{
  "balance_loss": 0.00275,
  "balance_bias": false,
  "vocab_size": 4096,
  "norm_eps": 1e-06,
  "seq_len": 1024
}
Below are experts of layer 3 (counted from 0) of a mixture-of-experts language model. Rows are named router (the router's row for the expert), gate (a neuron's input weights, with its number), up (a neuron's input weights, with its number), down (a neuron's output weights, with its number) and show model dimensions 0-255. Each number is 128 + 32 x the weight over its row's rms, rounded and kept within 0 to 255.
Before each expert's rows: a language model's description of what the expert responds to. This comes from a sample of Wikipedia text that the model never trained on.

# expert 26
Adjectives and modifiers
router [137  77  77  89 148 123 115 111 142 138  94 189 110 138 143 116 138 144 111 105 148 140  88 114 131 173 114 111 126 124 157 125 100 111 201  96  49 150 124  85 110 157 170  82 148 143 210 108 159  75 101  99 177 153  92  60 129  82 173 160  70 181 169 151  86  79  82 106  98  89 135 172 126 115 162 125 175 112  41 101 201 174  94 146  99 150 156  92 157  85 130 104 188 105  97 100 146 186 194 160  96 101 134  83 179 119 129 118 131 102 124 171  96 123 147 110 171 142 139  85 121 136 120 142 111  85  91  94  94 119 162  93 115 117 148  94 122 138 104 137 131 109 104 107 119 102 148 144 223  99 215 111 116 173 149 148 133  93 127 186 104 146 120 125 122 171 128  86 169 101 115 103  90  91  73  52 113 149 162 152 170 129 186  92 103 139 133 132  98 147 122 127  78 103 180 124 124  96 124 119 133 138  55 160 101 102 135 144 109 124 135 130 146 180 148  94 125 102 160 144 114 114 202 107  91 122 118 138 115  99  76 139 117 144 149 121  94 123 147 157 178 111 107 154 128 105 120 160 128 152  79 101 133 130 114 124]
gate0 [ 87 100 146  85 134 113 178 124 137  52 157 111 137 138 121 118 184  66 181 145 139 120 213 170 120  93 126 117 109 126 154 168 145  81 102  99  98 121 182 113  89  59 149 127 147  88 123 142 151 122 116 109 115 139 115 102 103 118 120 163 121 158 155 147 198 201 106 169 111 155 126 135 128 110 111 104 133 120  93 127  97 142 185 123 145 125 130 132 140  82 156 131 111 109 166 146 176 171 148 152 111  93 166 152 107 127 214 123 136 108  36 144  94 122  88 159  76 102 150 148 146  30 115 148 136 154 141 153 118 112  97 119  83 135 120 145 120 108 123 177 152 123 134 115  86 152 142 121 177  91 117 165 134  90  56  99  91  57 142 100 141  68 110 141 180 106 170 196 127 111  93 136 158 142 119 103 124 119  59 125  77  79 158 122 213  65 153 146 127 130 148 147 110 127 105  98 145 130 132  86 101 128 128 115 135  74 153 118  50 180 146 157  79 112  90 107 119 123  66 110 128 140  84 158 138 144 127 154 162  84 147 137 140 108 115 138 135  87 155  96 126 154  61 142 143 185 151 141 124 156 134 100 210 133 140 153]
up0 [137 148 142 132 166 117 136 151  93 115 117  96 118 140 112 137 155 181 145  97 133 149  84 122 172 154 134  97 143 151 114 117 150  95 139 145 132  89 121 143 130 188  91 161 123 143 129  99  86 148 117  84 111  73 142 209 132 110 124  98 158 150 150 188 146 133 131  99 153 159 116 118 163 143 152 188  98 144 135 127 149  57 167 117 143 171 130 145 134 128 132 158 113 103 119 143  76 120 143 110  80 116 135  83  78 156  86 117 144 105 123 113 112 188 157  92 193  90 145 105  86 150 116  46 141 184 120 123  66 161 135 106 155  80 182 119 203 161 136 147 113  97  78  65 166  96 149 157 147  71  94 117 115 130 144 148 135 141 124 139 142 174 161 172 122 119 109 127 118 140 176 145 123 106 122 183 126  70 159 107  97 159 122 121  28 191  75 137  91  42 109 129 112 133 139 127  60 165 126 133  93 110  51  88 127 142  66 128 157 125 185  60 121 105 113  96 112 137 121 137 111  42 158 131 161 104 113 121 105 195 163  82 114 151 170 151 178 176 182 133 108 138 148 108 170 136 124 183 152 125 127 126 103 106 149 173]
down0 [ 91 147 185 152 141 128 115  94 143 143 106 105  78 147 149 173 128 138  78 130  94 131 131 103 134  96 173 138  52 114 102 135 161 180 152 152 151 129 157 142  54 105 125 153 107 134  95 150 126 162  91 100  89 118 122 122 167 147 151 122  66 130 101 193 106 156 123  83 116 125 127 147 120 125  92 127 155  72 163 140 122  95 207 156 193 174 148 129 107 196 176 137 107 148  91 161 152 161 142  95  94  84 166 156 153 124 104 152 113 112 123 146 160 108 162 153  74 158 145 151 111 102 131 117 163 115 160  98 158 172 136 179 110 151  77 111 134  93 146 135 151 128 104  89 127 124 146 128 193  61 167 129 118  81 148 147 161 109 157 129 122 155  96  84 175  75  93 176 163 108 110 135 173 112 137 115 178 141 118 110  95 128  97 170 167 102  68 121 126  96 189 114  69 142  86 146 101 120 167  95  88 136  40 155 198 158 115 144 174 167 120 138 126 145 113 177 134 118  95 160 147 128 112 189  86 146 200 154 100 143 199  74 125  51 135  91 132 152 113 144 140 130 108 125 117 189 104 130 140 122 155 130 167 127 163 210]

# expert 29
Place and name endings
router [112 210 112 132 142 147  98 144 109 103 117 113 135 143 153  91  92 152 190  63 112  76 120 100 119 130 194  78 175 157 124 116 132  47  74 151 102 137 176 201 161 144 176 172  99 139  94 120 164 111 186 127 118 164 129 125 115 135 164 153 140  69 119 145 137 173 124  70  99 120 145 151  97 115 149 163 138 113 172 110 102  96 144 145 194 174  87  76 120  47 186  92 167 116 162 135 183  92  73 141 109 108 155  97 134 137 179 118 156 144 191 119  83 119 175 123 122  86 168 159 130 144 189 131 155 123 134 154  69  94  76 116 114 148 112 143  87 122 174 116 115 171  70 145 147 103 130 121  54 179 177 152 190 121 129 127 114 118 144 108 171  85  98 146 132 105  95 181 115 154 103 122  99 161 140 130 121 121 129 115 102 155 148 145 160  65 140 105 114 121 100 147 142  97 107 148 173  92 144 128 146 121 154 109 146 133 154  99 125 139 129 103 127  80 115 171 111  62  57 123  80 104  89 113 112 114 117  69 112 172 134 122 116 136 166 154 168 110 135 147 142 124 112  65 120  92 159 156 101 115 144 116 122  57 195 125]
gate0 [134 158 109 147 134  99 190 174  90 158  87 109  86  86 162 175 151  62 104  83 129 185 153  26 103 135 125 117 137 102 145 143 126 166 192 113  33 137 131 130 131 122 103 158 107 136 181 124 137 174 153 122 143 134 132 126 109 122 152 143 115 129 107 174 102 142 119  92 114  67 135 121  92 141 160 164 152  82  70 112 129 127 151 119 140 148 152 139 155 174  63 131  81  43 128 147 118 149 147 143 124  64 160  90 153  92 130 113 127  61 119  66 144 152 154  74 121  95 144 131 154 106 109  98 145  99 128  58 128 121 135 108 138 139 125 185 120 176 175 148 136 187 125 128 162  79 144 155 134 162 140 109 172 163 152 147 145 138 161 149 136 140 182 180 132 118 144 148 109 161 103 145 130  97 132 143 153 127  82  90 161 123 127 101 136 155 144  89 133  95 120 218  98 158 149 103  84 126 178 138  91 161  94 137 139 111  96  87 135 122  91 143 140 147 208 102 142 130 117 182 177 101 187 174 156 162 118 134 187  39 102  86 132 169 154 169 134 107 105 185 123 137 113  98  76 133  77 113  87 135 154  80 127 129 144 129]
up0 [ 96 105 114  60 134 152  70 121 180 120 132  68 157 156 109 196 151 112  81 129 151 146 145 148  90 150 126 143 179 139 167 190 122 109 101 132 134 129 130 131 136 117 189  97 129 141 102 128 117 128 108 115 123 151 130  86 154 109 125 167 114 139  78  90  54 141 176 161 172 110  77  99  96 107  59 131 141 111 137 123 108  94 136 117  92 125 166  96 122 112 151  84 107 129 195 128 128 170  63 165 137 197  69 164 134 202 196 139  89 146 128 127 126 127 121 129 144 102 105  73 124 154 111 141 136 113 125 150 123  80 130 124 133 119 113 166 109 100  92 126  89 152 197 107 125 131 137 130  85 127 178 155 145 118 182  34 191 118  84 105 133 133 110 151  91 177  94 114 167 118 113 173 133 140 132 119 131 189 141 143 105 147 133 143 160  81 172 171 156 129 140 116 163 135 126  65 219  60  66 123 143 122 158 117 140 107 135 135  74 133  62 118 144 116 106 188  92  55 160 125 151 129 132 112 141 120 125 112 184 153 125 144 126  80 157 134 125 102 139 163 150 112 141 108 155 106 166 104 194  93  78 107 191 185 143 164]
down0 [137 150 138 118 151 124  67 161 149 129 177 181 173 120  71 175 101 101  75 135 142  84  68 127  81 135 140  71 127 101 146 167 105 143 136  73 124  87 150 160 127 115 101 112 131 128 128  94 108 206  85 132 134 138 138 149  97  58 137 123 118  60  91  85 176 123 112 136  73  50 102 170 155 149 134 148 171  97 156 138  81 126 106 136 126 110 159  98 119  75 105 100 136 146 116 162 138 147 142 157 122 129 145  46 160 128 121 162 149 154 149 119 154 137 170  91 124 148 154 146 170  98 179 109 112 103  77 154 167 117 206 183 130 117 132  95 124 155 179  93 156 145  88 154  79 154 156  82 177 106  84 120 152 112 137  70 131 117 125 112 118  78 116  80 129 132 106 141 113  93  93 167 155 129 148 115 158 168 176 135  61 184 164 104 217  83 115 158 124  66 114  78  53 146 152 134 171 130 146 132 133 152  95 108 188 111 149 128  94 133 146 103 104 157 188 150 128 140  78 188  76 113 121 178 129 144 106  99  63 124 163 119 108 112  99 134  88 112  97 153 143 127 106 168 151 104 125 123 113 129  98 184 148 118 141 160]

# expert 20
Common noun heads
router [143  90  99 129 128 148 119 144 113 113 176 129 118 151 174 173 124  89 146 128 133 117 133  87 140  67 137 182 162 160 159 115 131 136 160 134 106 124 120 182  69  83 123  81  87 126 167 146  87 125 103 106 109 157 132  96 145 111  98 124 159 138 125  82 102 193 169 163 140 136 104  87  94 164 188 150 168 125 111 113 144  81 140 128 120 163  76  93 151 155  76 105  96  91 165  93 126 103 197 178 101 111  80 141 129 138  98 161 140 128  49  99 149 169  77 167 119 129 112  97 126 157 126 142 117 178  79 122 135 105 131 113  87 109 123 151 170  88 138 106 127 142 119 119 163  90  92  91 166 106 138 165 177 103 138 125  99 159  99 129 175 165 136 135 144 174 104 108 199 149 120 160 104 125 107  93 163  81 112  92  90 106  92  68 178 134 138 152 118 193 143  84 162 148 180 132 107 127 123 159  94 122 119 121  62 110 151 144 118 163 144 149 120  77 181 124 118 125  99 154 128 220 185 181  93 145 112 103 143 117 100 120 115  91 130  91  75 100 122 111 126  91  83 123  74 163 148 122 165  70  85 116 169 135 255 141]
gate0 [136 117 147 138 138 155 137 139 118 149 156  61 161  88 100 142 159 152  76 111 194 171  69 114  99 129  75  61 125  87 132 115 107 102 137 148 117 146  98 120 147  69 156 133 124 140 108  98 157 110 141 135 118 107 124 181 114 121 147 156 156 156 110 133 162 122  70 129  61 164 116 126 145 141  95 132 155 105 134  83 185  71 103  70 155 101 186 123 127 119  67 160 177 131 129 137 106 151 115  98 125  93 119 154 178  76 131 139 144 124  89 134 130 113  75 107  75 135 140 119 104 152 188 178 135  96 110 148 153 118 113 100 104  77  76  99 172  77  89 146 140 134 104 141 119 127 100 118 132  91 170 140  79  85 146  89 148 189 128 114 148 104 100 145  49 139 183 119 117  56  56  99 184 131 132 123 112 141 117 184 160 180 177 177 144  79 107 156 110 123 141 126 119 111 108 182 157 131 135  58 144 125 182  83 156 145 158 115  83 123  94 115 161 137 145 133 146 160 199 130 102 109  94  98 184 131 178  83  69 142  96  90 109 154 173 121 131  73 130 142 150 134 117 152 138 138 144 127 111 151 213 106 184 213 127 130]
up0 [136 155 104  80 126 166 203 186  85 112 120 141 107 139 165 134 101 151 165 165  86 144  98 186  93 130 149 170 187 125 149 164 165 155 119 141 140 127 183 110  40 125 107 118 176 134 129 113 163 148 137 117 125 159  46 111 171 153 144  84 120 118 143 134 137 100 125  75 206 158 171 163 103 125 170 144  87  79  93 103 120 190 119  80 152  92  91  93 148 128 137 153  56  83 126 127  94 116 162 177 154 172 138  99 120 178 141 125 109 163 160 180 170 162 181 117 173 190 170 156 107 169 150 118 145 183 117 101 105 110 173 122 120 165 173 122  95 160 131 166 121 144 130 141 148 143 141 118 131 112 123 109 149 146 172 131 128 119 171 125 114 109 111 126  90 127 107 152 160 159 152 139  67 134  78 148 103  78  83  99  79 113 127 179 136  70 122 116  97  82 145 132 154 142 115  97 130 126  78 176  91 186 135 105 143 137 152  68 151 161 139 114 107 105  90 109 145  88 127  59 115 183 124 155  98 114 148 161 120 133 156 100 120 111 199 106 202 112 153 161 180 190 159 110 148 116 133 174 169  96 130 143 132  72 116 107]
down0 [ 84  86 103 120 143 160 162 147  99 125 115  99  90 141 167 172  78 137 171 144 108 127 130 105 159 124 126 162 130 147 148  61 131 124  78 156 133 185  88 120 140 125 130 115 145 125  67  60 180 117 134 104 143 113  81  93 113  89 144 109 123 121  86 127 186 119  76  92 106 179 137 153 142  59 160  91 133 170 122 107  69 103 104 130 107  93 114 143 132 147 108 200 203 133 112 124 154 141 185 179 123  84 156 145 117 143  92 155 184 153 141  81 169 153 105 144 124 170 125 113 134 152  89 202 255 161 166  92 130  94 130 103 134 136 115  43 156 179 114 151 124  92 102 184 121 136 140 122 161 136  88  46 130  97 172 140 148 184 135 136 123 133 129 108 116 140 134 108 173 114 139 156  56 134 122 100 150 152 173 105 123 197 127 138  91 151 122 167 142 148 131 149 123 114 129 167 107 136 138 154 100 135 178  89 119  86 155 132 155 139 123 129 153 113  62 134 149 147  99 122 146 112 115 127  98 118 164 130 173 114 119 148  82 135 152 134 161 109 119 166 144 101 128 115 156  79  88 152 114 192  93 175 157  70 107 105]